Experts of a small language model.
Size: vocabulary 16384, 20.5M parameters.
Experts: 288 SwiGLU neurons an expert, 1 pick a token, a sigmoid router.
Training: a variant of Muon for the experts, 244M tokens, 6920 steps.
Below are experts of layer 6 (counted from 0) of a mixture-of-experts language model. Rows are named router (the router's row for the expert), gate (a neuron's input weights, with its number), up (a neuron's input weights, with its number), down (a neuron's output weights, with its number) and show model dimensions 0-127. Each number is 128 + 32 x the weight over its row's rms, rounded and kept within 0 to 255. Numbers have three digits each.
Before each expert's rows: "mostly gets" lists some tokens that are sent to it at least half of the time; "comes before" lists some tokens at least twice as common just after its tokens as in all text. This comes from a sample of Wikipedia text that the model never trained on. Tokens count by the router's weight.

# expert 12
mostly gets: " However", " make", " take", " took", " so", " moved"
comes before: " to", " the", " that", " in", " a", " by"
router:155182119103114072198115146142117130200150142107075146132101129162091101181161171149137142162165140124130088169130117194118128177141152080158204154165109165125112141156119108113097112119143132201148051133116144122183128190106084165137160120158168061081121118122121133128145134162145132039089153097138098141121179147155101132121167147133137156166145126097087102162190163149141131166126
gate3:157082142084143124107128179161102142062136132163190103166154130176099171151158152147140122157166144131164126127086118192147121140144105188137105140111102132155147065105123170157125167101181132179132057167154133154185132123152099180117103078113139093087096121067106163118167194106163184052170114111140141147199097099101113114116148100134161110071109084087113129115149131105107099113133
up3:205154142066141115105185163146136104107128144167206111161168157153109142152133145166103135142211146121178135120050100122192128117121083154132105138112092142125155088124196180131085136108177131156142069169143156130193126129098114156122121095100122108098157121076109133095151209109161163098177128107111180149174107153104101096162112121125140129072089097132147172127120086128118125139091
down3:138163114170169102106091150176138093102090175163138107161159174105102145174143165141123151113103130116098144159150072099110112129117076147178130070123136126154160115148089082071106221115116102131161150127096153111138154159131167118142133145176163118104159181103137084152103149092179111182138112100132123057156082132093116064105115083129151152129086164228164108107145182097161103115146
gate4:160158182105139123138185139163120142118129109144135131162146110114218156178183185174153131131137114154102077127094146120083135143122099129120165122156103104102072176056116065096040159104111147109114120084149178139137131185156159131178129157140083169158130135144106103121126145111118136148139119112088098113158141095118134162097151128144165146200082162112067059186103114175162078137112
up4:155185122170109142130112109157141136200081108127077156162183093121116148090101170138145105146133097098113174095123106165164129152132105204086078141172136122127154174145157115131137072067142122178137081135101078136105116070154106126107125109126128156078115154213124133125170112081131148140154209124164146104114087132152205148143080137110194110112170134125143163105116181098130141148180
down4:069125155094144129133113153089068114131075101167128049137123115174133106080132155100135110137115088153173105107122147101129120131097104120197200147168109132200088152121109122104159092138114104116139156106158055102171119178137008182150104137173149090083115140137168128155151131145177154153075149114138133078155097106132190118152144130116150117146116146084136083163159108133138122101084
gate5:135116104104170072119127126159094130137156120142152154046077051087198147156189161150082191132112107166157075078110181114116164162110166154116123151171168188119126088143137133124113133034155164139142117069106151177176167177138128151137142123094132098135116160121112146124101169152140119116116158103124150118072137160096140167112173134120150157121126090103149197122138192136146110157151
up5:176085083137174113135141165138086114167128125102077113083119080155179175165129147136083168112147105119127143056151129155095166084142151143147163127133108145141164078152118124104150188038185140137123158101123222119114129105130162105103118103135126121096114153160129112111026147152152152177062154135155071134121107137144150160150111152128131140203151110083126096096088157106133164163142
down5:116134138066112112126137110086089129131152146103094135131134081163173135174148115118147119159174130145115071107136127132114097134136114125174108083143143161131112132147149083098173152117187142160136134111139140195080154154138162132117138138106055078195160066191173181154157135098152171166141106097168175189122212086081152156196121105070107201131111152116181115133146125134140126099103
gate6:117127105107119194202086127143190157121106164143116133174136085171104136123181115123130104085166124124114121090129148176172107124110128197150158141183131135143116154146117123075112149110149081178128113160122142122216144163186175125145131140093183110121123100085123159133135130116114106110116206128107172117101166158064174166176063164078104119112140075140168102085125176121093130164086
up6:165101115081152041120161104154146106107093151131097094081128131100139086076096135074134135136152172092122142105147133129099140130098143177139103171120152091155107169173097191099184147175127195121166086179123098122122218141099119122144165145121140098137069123132131134109127119175167135095124107171163141158119149126159071129146136158080138128194145032139079105127142122112125189094154
down6:108094088190093152116150102161145113168088081136159130127139138083113135164111166064059048154133103136134128190103125159133151106136114070184132141105169119069073151113136116173130105100078105120110090119084146108110098147163098146157073163128097093104197146153140072114153112144131115108126071138119084147195127070113106112079178193149123095143156170129140180127141164138146146158124
gate7:126109102127071175181062150146111101113115082156177133109089120192128147148069087108134123120134096124124110074128128128112137172175130104138126140056106154129107193132166109122087169183122087101130148116084145104163168137152061116131117125168102072090142142131130129134093048134118093100108145164125144163157162222169102135116175137101177099166143181144130108092125079121148165070136
up7:128088096132123114164098149117131110126061128133133103135121132128117117112125134125115171167117078143094107128070155159136160173171083177178146093127074139115120171125098094186113175101122129169137169135081157089167169113094118103082148102111149123121156128107141069170061111174103156099154170152132156212178135172186096101085159083099134122155140180218113107084115117122163154096176
down7:130128162139153125123157159098188163152154146159084134158135116050161158080103102146144151111174163175121139115113115116112145139166107150060154114134131147170116147119047121162161150116102108151184135115064116113141177129147090063092149127202131172080173073129114141159143144139132069179090139132131048144112084151127040142124082088132138132160162173158119097138118134086128139172109
gate8:153199123081096068126110173040125090140126065124139054132091147156129112155176135147110151137132126062124108094113194163142086139181173076151115132170087086132153086172161138104145148162100143148143165144120145179131140158134093123105114113094129123155100102130197133151164095106139152109143138201139118150113156115113092139109140060147093091206123115132133083126143074094167131102154
up8:161074104098130144162112141108074127101119157137069121121157116112179126144099168088172112200175081168086132141085167087102117084136066149126146102095151122163113174088122110203109111071157144124102139168090178117190128146071148107122088141145150144116170160056167083157106172143173157114153163158098168154162120161121163155064154133115129146066131099126097159091143126147153134112120
down8:165058128115107165082116119135092106173104111059135137149121178127141146131084135098133184106119082120137108149102112172110153082066082165172161092139141121126139102197086128101133094115090117125157091097100126161155082090099094130090090096107083113125108113134138126158089204100095107146103093089121065129105063147089153111106167145105096054170143097126108096059111131167071145129157
gate9:118199133123125095133104175177109129183056094124096145184161109140103170150189138122126123120116123129113102179115127135147062143154146140132153126132090187156091171151106084083121092128114117183210147168149136110141144147118110133095120118094101127160091114154118086125156107124171124105109218158175092152163081077129126132094128126097142128119104098079079142176137085096047198132118
up9:130139113163116085073119198157103162136034124123151140161119102139107157125185133138103130130122135109123139168073116188136125090134166169116195127184127176139137170111142072088119072102174059207159093133150114123123089175148128153140091082141142120160117160117115095139131103162122165069142162153139067160162101092123074086108173119148139100145092097123097164191140121122093151104109
down9:146109084121162169097115131111172141116089172124146156149191145136196164125135166119093135177153117117156144112186169114179186146182158119124183127108118063146116095176155093174188128097113135109109129163187135155155116112133128088090172113138101106090095149067135097096121162133099114150112132103133122174121155188160199154084095192126110145147164144133146151094100166194149066126158
gate10:171128111114120102112117141166118085094110156155115161120122093167127089093127160093150060149143137134137085134193167117114135108171120205046107163149107128143202169136115127125184120109111139121110090165107122101089181141120118090126080133154226135061122108132138114088095132164132171105140164166153113174150128165117137153107089082076137087078127107039141139145168111106138177108153
up10:124133093144111159128143141126097127128109083099134139056078080138151120103071149120100137179060161143123148062117085093183095152223096130159065139099146148163120122122095166131108142159112175110174177066112162112144151082130216100165117064149172141134082103140135105120102130127141150129134145181111132115125163168104182078125147076114160148134131142127101116112126115094118199081145
down10:143124117130120129092153142155137129153138130131155155167193143120120129175147092160079107098183150093048151144141145129131151159070174090133160168113121122154128117144117113121163135063105114204101109180178055175168110174146153123130188122057098107099162127153113200165113043160105127117096146169113142099113129092109109183112131136170133110110149141121141140157108096103127107224120
gate11:117086124119107124139126083080146156162117148122116109149149146144136161191108139086148148136106171156187105170145152147125163195165135128144142231179145112134134100176141170129162138149124115175116110146135178131166126160099134199102096114208103145124145137156120167140169126171151082156150150132144127072119100136095151169109135070117128117095163067087068142128157140239106111163112
up11:143107126082127111166128108159147096156112153162146126160130112170119095233138087067185131166114149131141104151152164159105104208150175110104119217152103140160141104151114128135164078133139147146169063112130113152164103206114130165078094104169082141129099137082158137175117139192123134088109160148143126124119115106120095175124161062111185129106143109151110126127111101167123152196093
down11:103167152149047075082128126080061115099054136087154098100114123112177116131152074149133140126110119131144157202141155122082143128143100109102140101049078014154120102166098131113112168116094110154162152121077114144178122072112078135087127107183159149170111104129138142170143137093131106143119131120132111099146126107167057102130130130116139148124184101136154108142103087113142125157185
gate12:070190050161134086092120115121080153149100065152154112171171154086129142189120150119174148193112157148151133164075143122148157132139173095149087149123157106077122117159093097109139177183166132143180129182124152150170138188155164124145177165122152082152140078162168104165134139142148073147086106082136138147142168126136084139127137109159112138148117172154074145151179101114077093138117
up12:126131190128069149165087108155156161085132119083074123099073152107128151065132168170076140086144156179115128097145100070168136124088118124098121107103111141123171128094146131115130049116071133086080128078127118127098115116077120117113138106169094157118122195162108163105110066133127146154180169125144149136095086084134144125081097128089111154054090076109142136136053124147108154099082
down12:154127125145092136091100149149101128113142127150133096064092136092212131089194144136132101136154051126135159123122123089108153161077184099109058115128072190133152078116121060146125092146142142080139148096125125191173128121181083154139086122130133139139084120118141133154141094177121115099156167073109100187137160056131091116049120155098078156113141092131185140115115140094114149133133
gate13:163165144103116152092116157169177178140136134115187104167126184081127175134102139122172115166117120106125097131055167168080153107094123109185174093172145134144104143159118153145145133123179085177109098177078099178121079088148128111166136079119124175070131077142098196146082171142113175097152147114125139109123164194120042094140120124069130154137125115116103147169096117131103121115103
up13:128137114100116181075122127082175128111106070140183119142138225144126156114116152144084112140173149151102137145084103218092170152122086179165132125114166112158162172119112153092170143114177127124116099108136181165118093118139100122114076089089110229108087110130114138121148114218139149109157131098162133144087146154133107163122106120114153100127076164119167163108175126140140142066160
down13:118127159147100115119140140165125095124136108175151141144103103126142178117157064137184145193092182106113113100128162107162115070141089064159163142136154084129185191110158138124142125160131130161139093136102111147137155079251104150125137063105134159156121150153121143154104192088120222072133102142123131135141114115114120119138096139101125167106103162157111188119080122062163106143163

# expert 11
mostly gets: " tax", " treatment", " human", " health", "ibility", "ination"
comes before: " of", " and", ",", " in", " to", " for"
router:170128126081098135174094137120103167126168125096124135107112162066125079150175166172126119216167091154148140109118135191085132161101147104200199082174156170087125168148123141094090117174182168165197089113147164131169064109087133155084109126159144095102115173087149112161156183142104121101133142156121128139150149111171137108093144140152131182099154159113091135151102148150101134154151
gate7:108089137175172126124108050110115083130148137131070077099150092083051077140139085063147129166142151122089154141120154090085137163092094128148112083097131134158191147156112137155141164158152078109098130123115129104176148146129109124101051088139159085141109125062181131089152162130132190146100115049068099086138107138154110116171119107128155127096093096136143197135134149134105155103110
up7:127139111071132080164149169128139092128139138093113173187094125056156140173108168136122187159065176117136126093143112148084159103124161076140160155146179075151116075134164147124139159145088125143146116155143070141128091158135132168134113130095148176149110125117108095121117051140173115079098202098157065129103130172182104114197088102107084159114145186157123183145126110093143120101116
down7:108161181141149118074157122138122144119147103183171042106161080158163136115106097132103082184178161110115120121113147067116145119130112143140107159175114146113136141131061097148097160173112059154146152101156186135171108150111078158174124104115132126119188139118066153124124182130131166135104157112151156086060114126079156148152069099111125177140155134110129082171113125149187069128067
gate8:150115121096086127156135110138095188137114082137092177070048107123150178212142103182092116090089115127054124152130151188126119105084123135166096110182079125116122080105098147146079152113119155129122130121124164109109125144114170147137060105149105111113081174114059117135107120145173127082104140131128140166083110076161101138082181116137087134132149152105170109113124163127150039168132
up8:104146121102149092118133124166173129158101145142156169150087166127088021099153139091170165121152136103181120165146124115092109175171122070071093107122159170113101148124127130062188116144122101100169103175112124092158097169110091094125107109037131115108145079161160185208135106072149162112126127137154095150146150116164157156135103112150093111153133189109150162149099172128139145110163
down8:123154082181134178154175144110167156189109152171109162105097076107075096120142130192114178119153145102178180218067085127148106157121152111109169100125163132132096129147129137122146103110164156178102123147186112119193142095130155154186106121103128092090137148091167085116104114094157140091132103127123176186092111122136139117137136090138120177133112171120162130106071222123094147147118
gate9:154122087119116161094113063114136164150105179140118067137134103133156108112156155184110148120171134148177136150108194178116117161104195130162159052126196164149078134103108110200125151115183166153099168077122072130112115095107162148131164176172103122138107122104142079122060092133127104126070056132092139132101160181114064121147090140121111138176129133127122090108113101127137121101166
up9:120145141167121176080107157099115146092111115177200089150150108140134219098084064111047202145137079061152134120155102111173120146128092162146054152092189119110175158162132144115148162114155087111138122181081110129088108067114120108129118114110133126167124128172133092124088137099128114164133128103134165148170100123134161118117137135179132118119086067121139182129197137128119114085135
down9:138118083126131091139132074123108126141115161183056141115143078120126126128163111111156085108084130161085094163106164133078119124103100098104143127158106144130097116098081098141154124124083148188159151056149158093183150179161031158150103136129081164117145116153079100185127098153142172136113101155125096121018122142075115115134099129094118081186134142116105112122083076162147144165118
gate10:089109137090091187119158078102122161130136111093160152098134183131223169123077112117135113142125171128131102094101201120079174155169107128149170136134118136133141073144153131149105112116163145087123092149138169103119070088060106118223101113135186055112111113138103136145132121178149146139108134080093198141141119090200147107151150072130135128121115176131122162121177162158138134127134
up10:150146112129122111165120099115090128188152170091143098176100150195119175117129126150073156145123142137124097089111129145149157129178126092111145142180103163163163092089144140100130160161161151090138107134127107097101139115075117140105152109122162105087114139159130154141139097216168202199111156162179190125192167087143155141125132113058161093160094157132152108097157169183208100152123
down10:150101149142155137130140185111110142170119132094125122147171176119102093123140088105141114106142113123073114147126111174125074161132112112095144150097090141118139096192088090150186095167120156111068114140094091127064109112129131028184126133172164094028109076118091202166120107134128118148173152148103143127111096119106131120144163117076091172172105091106195098094121152071151136118144
gate11:093117066155112121106102159119156114119156167112114150096136136139139085088120123105106142134171145172143094119104135085088174166110141121151141122137122032142158121152100150163139135149113161133073111083171133086169057103093120136073125102173163072131093139104101080173113173129152139092133196210097128144113097087153189081089146120181126105192163127150156118143135131080101198128102
up11:178057091135137118124087200100132127115176099117163158124171097162159056095146103076127089105167127092138092128167101140117133139081154164101083092099169080105192055099080097122105142125135091083120123143168162130086109102131131116107099103154146095068129139106128062104116174071133111050109075120167115136139139143163193108091137099144146123092140176152156127155136098102130113151137
down11:143140137136149131074125154093128133154119182092114074131112095167092120199142070140147094164112146045122157139070168113146161142179106142175098082118145092122130165106185149168152156150094150096073119122132163161158038150119061135129150077129119117140109146087121167148088096105107171062130112137131105175068159118152131125096120120137090107164111154115167150095104190191158114108112
gate12:117062161102130148178106114130145112122217122103108190110079159116117134101096160089109158130118145179081088116114160025074129096125168121101109122096207090155138163122145148069158113136093146125137134137167115128105086117135068102132111141127172162145123184178154111161169136129138101175094089074145173144181111143097066130087145100067125130113122139115097111188123107137127135104096
up12:138116073125134123184122158117101110050159139113095131102094152123063109092106117141127163170140130197144088125123185069109073109162166179045064164162172132108135146082113141114169180162089135122147170114168141061134123112115065106151139117107136107113093148145130145150206115166172127115177132125191087133099152133094104157096120095090125121131085176114135092163105112123150119099145
down12:158170168119121075114142153113139132059094107204133112148142121134168127132145109121102067127111095139111107132145087180131143171120123103146160125109114159129128076105146060157082128103157094080100074148088115073164140134167155134144117107178197134136120069114088122043083119050103171143143158127121165156120101142099151082143116184173138149065094076134151134134113048113128113132123
gate13:150133145100135146102100057135074187136173124111091099148121126086112072115136110166197071145131152116110158152154141198197069145104126137148111142129201115069134101091142113187129156123187119112149128144130111114142149130113154151174165093068102139160091144119113127082153147110149074136157094074133135109091117182071162144074074128171159155185132124176131100138124125156165088169127
up13:117102131141129105076169090082114127196145136144125125164167073136104122065104059085117182110112103106100154166126155148180150182189126025128152087131116143114120065133086132188148104104170126187144154170136150117198138122109169160151209087159052131124145132085104122111134098120142143119167109118108124165111156143120154125163113117170130149132135124110131105119125150135108102083063
down13:101103106154166164185057046183090112159131131142157139102083167110142110148158088164174071156115120132103136169118103151074131118097158177107088166127076108108084191143124143165135164172106152078114164087067106138109137086097143111162137141152141105127159111134117158135168143103128104060156133120138129078129184125095099151040164071147116095096134127120090129114091107183155132120150
gate14:174100148110109105134138174122172089160111169120112120087140129166110167172135080108151116112186126188120097136106133082091125095070120131116214132130137103079137107125112116124109034131136120186099117173125140143154075084099069125148179109088121090093187138108070130101153127107118152125095149094136160146173104115136113089150178165096160050144096161163099106071110112072145153146096
up14:079122098177095156150151069115175145103143097123147115145180106154145165154087149133114181132120116090151130082127106105149079123153120141100077168118075153150126033142140153113168142165171115037135145129132137094145156135104168187124094138127091121101149096145137176152142136093089108159107135183168117139096171144094113196123133133143103158113196126047150084139082119174109104191134
down14:122127113080140107122089071108125135133148120120103154220093141156089099125105090138141105116211053100166132201084094127144117128137097069152129129082066127099124120117106071121085202076149157186112103152094157116124104091080098126107138131157156122063119141195124138129141147108155116118116117143178093113143161173108163166146155137135138125081180099126181120188117134159100165150161
gate15:068125160128138112162164095106127132120097145078093119148129127099099194174140124165127184141154163082140205141104122118166133141152122097142219177191128163140143138073110184084076126124124136122141126131135070162157066120136124170153152106130099134122091158126132136075140151086135195132081167097076095041076094092071117087129115091110092095132136119127111108100106108164123133132154
up15:119167125104182211150139105155130089113149096169088115142068107083055146099072170122158119149133109107090130093160124092122172172110099098172094109048148140116083164172135184120152118123092135135126100084187049179110140138126089130136121112125132088166134126133083122135084069115117125120096064143115112098098164125144096105135144147108143146090035174126163118141150121106115118080114
down15:102106159173164126133141118125139146087170162075108142103111151164102130116085138127102108192155121137082138132079143126175111112117139143138186144171207165088135149166136175089126132114135074135104128133099081128170110177076152172060122161211097089136156092126104139174113129080083147207129105141069121114149116095100130125180099088143134124143093073085152193145096099169164136110127
gate16:092166143119120149116085104241115187065111125137149130129171139091133140115156073091121141133104170136160199145115162145124135139134105080111142111108178105155159095160149106134129099137147124125151100129138100146090062095148155155092097119104102154171123139126068106154169098100147131140158136084158128132129169109120159078175102068128156189174164118125192121163130206151114124077050
up16:103065107110123094154193146034121121128109146110107085102131089188131124122172122157120150102088117182179105112141063146120064178188095168139132147158141094117068120100133132169096069133181127133184153155117187100139181142098105113132101169148127091097086137124130118111125121084174120131089172124150162152095095143212166142136157145143116131152122122100165119168169116079093146124164
down16:068133134147180135181135191169115236150126110122167108122109102107118052091087141096191085148110121178114140164084135166125089130143083102165136084158156079098134134163079096107145150144191146156121075153129124168067152137148157144133134133120126125144137128114107098126103152153135099189139086149165140174146093157103109153134136130152119120160089132132134079113065151181094130155047
gate17:141094129115141164160163084121137165114080127104125152112140133110169148151123090129116186115140081132139131118089134166066056139133158157110110171122156166123131150142157154131090176112128159075157155139103110145092156140136126093105171160051079066106178089158171086146137126193148107124141131145148072116119087097194123146175077044093162168106137172134150171155091098065091158129159
up17:101152160102186160146136092112097131104109065115150185158122101151127174130146154143140081180160143130104165124114139134114047102085123105200179174172128152091076154112100139119152153099062177149123071108066091167130142102140084167160081116110181107134087100132084168176091117139094134190138110079099131102143144060122127075112108132104150107083099159124107147127166162110107149100129
down17:087060102175131102167088135121112089082179141174126159159114099103154094106141134130165139093147115119156119066180177119137155107113108162090159098081154086148154094139117116098084144123169115115121127136128129112213109106129131104081133153103130150067151111167145096135182180078073088107153193116159128097157167153101095151159113119077112111151092107190079114142062068101138090109162

# expert 9
mostly gets: "Personal", "History", " Born", " =", "Scientific", " Coordinates"
comes before: ":", " by", " (", " in", "==", " /"
router:203135123103137071179102107132134143108155170152111212130085101070109093109115145172191118117149109159161144138126145137099077145093161160140100141188159121109151129137130154088099127173182091144153167151116129157104138126083016101118129160114093124123100075112158140065137174086119134050134114166157089092087096081148160164086145118130128129103117131153128170187107155104153140130127
gate3:076169081075175101090112132173145159095184145115159148194159124128096120121125106115112081147162118032187117124092123138117129147143157144182116172184075140104156165117103120117067140129131134096122097148089164159174167167089076135109101133168121133094146072134125075088129175188181104126167075143153127136106171087105115158120121102134085125128154151159095102082163134111123081110095
up3:085163098124218126141138139146192095136100160100144141189179175127065106121100122102112069142159136059149090140120104125126100192115129108171112109163127115162175151154124150131100087152146118112150128142102138142153148127117098106089108171148134134095065101127178119074138160133120132145121172119150075090114090079071196183130160157079148119114149103202123147078159111061144164115145
down3:139153099120180103142144160142094113089119149115120153118157128123094091201101105107120116111124114156168150104114094172134101095090122106079002097196165177103141128154086154099121118129125165193117149138141155142159146097089141118173133179119114135110146144119126189119076099137121189123147099083131185152098099157108154193180131187107103114146123074118126173108161188143067112128134
gate4:161095125144127192196129136175122138086152107076157107134114137108162141151126095121184099138139100161092091064124078096110127081121097129156146129138136122142200050090141158095147069120129131146161111143124173140082062160101180158131089080115150126151156124122165168110172127096131120169121118163092098123153058106146120173132165135124088160117145097079134176054113174127067104174152
up4:195117119134126171169129111146120138103114116108156083133138130158126082161120168093092188132150151110140153142179079130149112128112122144132174180157162089148116113143094134135134134102122093158140115157127202141081112154121157132179184147140158038200187121114129210100103101102170139054113100091121189132144059129124107138125154077150108133069169113141162108151136153087085131182163
down4:122163098131128118129085170059128130120115155130117159178067104156102092118111118108149144117094091161170098112129188103141089114143147086080118128078095162106116149136143113079126123162149125181172095102131073109108138136125230126078163110137108155141110144129121095102078184093143077196116144152155118091120124101092073169122130171128104065168127133113072080182061104122194129121125
gate5:106095172117133133114131093116104085186086130147137163122097154116107167162076115189160153097095174061098138114135134119185118154107137152172236133084148093118134139069153161151173120115161122118175130142063156118151114171095102115201127105141170134147157155240120113141115139151137093063139127124170124123109155118121142103100141116170129091119114136175121139163152135158181090173155
up5:163152081115117125059100171109120154180189095092126118095146146122195066216064137111104056116167115114111102160156158147066134107141169113103093136160096149060111135126132130091081141107101158126082159142160111206094138103143100107107149108151097176141126137089126112160142098086104134131194135109162124097131122179164121087119138179117088150174138147112135128129064117147105131143175
down5:087188166166089146133177099078105097118134164104143085128133070139178116105113170151163173052138160164134121160133140113147051195113082136134111124121162163120127139205143150166158133100179194153082105127140097143149120105129120102115130135111057147114118130125118151183105123155120162112121134183148148135090162139183169142178173097119114143199143092103146170103137185111134164180101
gate6:127128116128120049121165101140108152194195109137144158099107153105067146112104125129159175161132068187124118080150129153068156142125192134112121187123108140112142166140148118126150129141082178131114122109073036120113118147161066144127135114171161084117220095105139102185177115112166125078099122101085142151096109114133049125160133112093139111108091127176110154135170103146117121147115
up6:151153182123166128173129112087134173198129155153146098124154142127122113132089155118066164168180142177124131150178092119122099089107109188188179097138080147093075141118059083148124139126127171163103132156121096129093136099075072111086181115102101080090156093152086136111098064106068071085097159118124121165141142078148147149112164148103140136078112128171098147112123093112138115107079
down6:164071192103095144108074131117123124106185135085138204158132183166167083131161151208076092132124145149090087142126107094099127129144110123131159132106115091141110096108141105104146158169114111152100106149148135163126117137099104079097083172114121116131163121123161093097121062098181115141118145110142179084188145109118186119106123193112102170146058163054129119102170163179101121155098
gate7:099156162089142111128150171095133148167113072178136203128096154092123150159146170161187161105129085190125075117145147073117161111125127121114152107121087112138074185137126131149118080134165135180118135175106102102184066133077090111117140109082112098071113124155107134133111102065070147107083129100115106080104158106115147146114127132098061123103070091068152117116092121125168136100201
up7:102157099133103191123124116105146148110069147070165139070153019107159112189093093123096108137169114141161093146144201134170125109078107139081174091137116145172108100169160118079086092164137150161088159107130166130112067114116128134132116175136103138141126160139132145148092131124135134135142179148152104094093125173108210113145199164106154107091094134133170141148188086114105158150121
down7:183125118128080136182099129138182115180137129085104121120091163130118167120155063143164167099106134107077159180134072097137127138129109116179101176171123123096131160177154107087178175112106090162180138132124119096130065155175128145165128159128147124158145073139101171159156147114136109120160086151096162149154068121120112060138088076134117126125128146185126200103040104122186105102118
gate8:152125164184106090133097101081125131167156098177109089132076105114060138165130102146194126049134072148143126134157162172115094121175131123191125132106092201173152137167110149143114157090074126161119113122072114120127063143141073140115133146169082120153209164079084167134131093077140086084172141129146118130132154081097155174142157155127146139141086123159148112121192132121118123133133
up8:105126058118203161126156163142110165130117097075107110118095205164165096156120117108114114128086121129132118120116096120154180132174161155071114177152170125081082075147168132131180102139144095100112132090174183188114155144192129128108060134069167151150104118098083118075119120136090077190093106112138183075182128141092092117152172145144118103126134094110126088141153125148135138156121
down8:085106114067129176169119107128137160129129094071096057151145123170158115105164196122075161088129145093089149163133087134138190170091121147102057130145131166149138125122150127078171080097130176151187164090163114121161142127141109150114135134116138137131105143137070085137113189168167131150092125126110085096162167122062173103103159128074112131094082131151068110147109147055126140131079
gate9:102145130160167202105137122111105096086102142106117110166157121167138127140102092040064144097108123065121159126135086084166140100131077113109138160067121122166135153122153065216171131136066090137106108083140132127138147115189210096160162119156129158142110176121090146096144110109174139181131114098168174106143127129079137125159114119102146051144107108152118107086152098146123114107173
up9:156135096152115084152087106076136136165155117108103143109122163096046106162157093137180117116124165175144047145142185148063133171127145133135182116152108152062099084092115153105084133099162135138168108158152114133111098142077058102117143137090095134070100101099155071081162152129106129055130070102127103098108170096138101100134164125160108149152156112130133069141094142094155074138098
down9:147128193134190125127120112116126147085115185094185156159124116108143137131072154114048098168063064088120129122123088099154107084143169143113148147125096087146109152117166096129121079143115062122097116110120084185127173108157073080153110150112126133152126146141139142189108094094121096164172189096188159124166142121139068123120090104082108098112110149142152158123143061160097123058148
gate10:175089143169129042148122101141131124160170107149122133096097116157129155070120099100155169106124130064122107131152100133117163145088167140148064174136205086132153140137080142100074093122115063089067106079130130115138151114122077118157042156121123135163169126063130096177147137160102136118168141128159153077118084151121132131136118127149113084159083152139080118136160169143132121219100
up10:098174091092145114120082131110208117160162118158099145151109140117106121076100105150146106157119075097106133135127152112080127129158122100125078147086155154105095186099133202157151131083158092163068071070103129163116163185143158122105177159108084150096120115113130091123108125179099098132165106072059129114102152119128125124186153134125135191160173100122106147113165083158155046118083
down10:125123103169117127114080105173133104168101142073190180138132132153118081131124118154131131139079168143108163163107033122128128128114144088156161179129150122191142075232140076170182130123145107131134119125141132148133161112145146183128095163143075121123126118092082117220153098135083144102149163144135113158197163114142138184111123167126140073146129149101108111180162177132101178123137
gate11:114107133188076093104174119170210168100120124163174168166085126110106183135152133110093116118156124145111098096158154129131142120123152132129108143181194130119150134126070134147097136087096109115103162133112100137116119145147069142158092149066160099177163132140103100167198158136159183128123137044091128122134137126160106103162082184077148129152098143123104181186131172071087178161100
up11:103135116100145174119098151106132121150164092197086124113119134182150125141131117159114118136152123081128148126122087102093119164117142117098119112181148061133160203179171120161136124170099152138175182162093146181096123160155083150119152103167131183093180173114126158168169170137170105170150152102140086147107098132079140133165152119215161174062157149086070136118087131133116194121156
down11:129116125092165151158070105126171100073153146181165122141105125071096141116165144090155178077155176121114116190118103156149172173070134118096093160146176185184153077090090107144135167124127123163113141176143143100142169179086149152105134094084130155099127178153164141117110131076114159103082151151104130146155152140136100129133173170101208135144076143143128072094162148095151197122144
gate12:155129137115160105159114094172076124134137152159133115186176055148099120154087122202122121109156097121157145129119163171120059116130193116159146094148129110171144167167151086131157163147079141189162122119173157073093139081144102129107110204155185101086104055124136122129144144125154059129174104111116129117156075128169119111112137150083176117144157116190101180171163104119151154122140
up12:133137099141166105135126098126144127202112149124131155130174090164113098160095155228101110094086145165118143163109130200103101171141192115151118085151090115131135131152094066117120158151141174188178197110152160071115143079106106095095127143118144086095117073118129146149135172090167094127150047073120139130130115144123092100098119186158160112148172096173080151161127117098116144114105
down12:135084132134135124089087138106177017113177102067142149137081094084186095076087154163193116137100118140113136168133099155138136125171107149114138160168140088138153086134116101103169122192095128146113154185159157141119085120124127181128126171142124129122192181087126160206118125119177134099189074120106215120126132118200127121099114140102162139101156155148134131127130154138121117127130
gate13:195137163109105179169116101162088094058102184095099134146174138158138142156166122097145053093109077095123150196128173171132170136129112117122130155080155074135170161083132126153128179142116143101112087135086110104124136158143133067122133155133095119164151130141149178130104160070139126127150179160122088136126098126072114121089157149134145117188145069101157159097106134135100076222109
up13:164088146169129082141185165131148151111072192071088066132168117135134178097150143102090085094127117115103092143161107114120176109110099137139110122103168076122146128129167128087176138148110103090166153183108071072109145080201193098137139136094143149083139116179174196169141145140139128106099154139177121185113144088158137116094067162119148113107145142097138153131158114148090122157180
down13:151092181116121147073198135097087190132108165141088122109131120118142112139096133088120194142123135165126173125144161131139102138146066091120150091137124146144091066191167136166153123124114120157119101133122140174139153115126126187152133175123127128072103097117133100100119111138164121104131070117090189208111174203199158131205122129133154122078140169095111068101162094161116139074153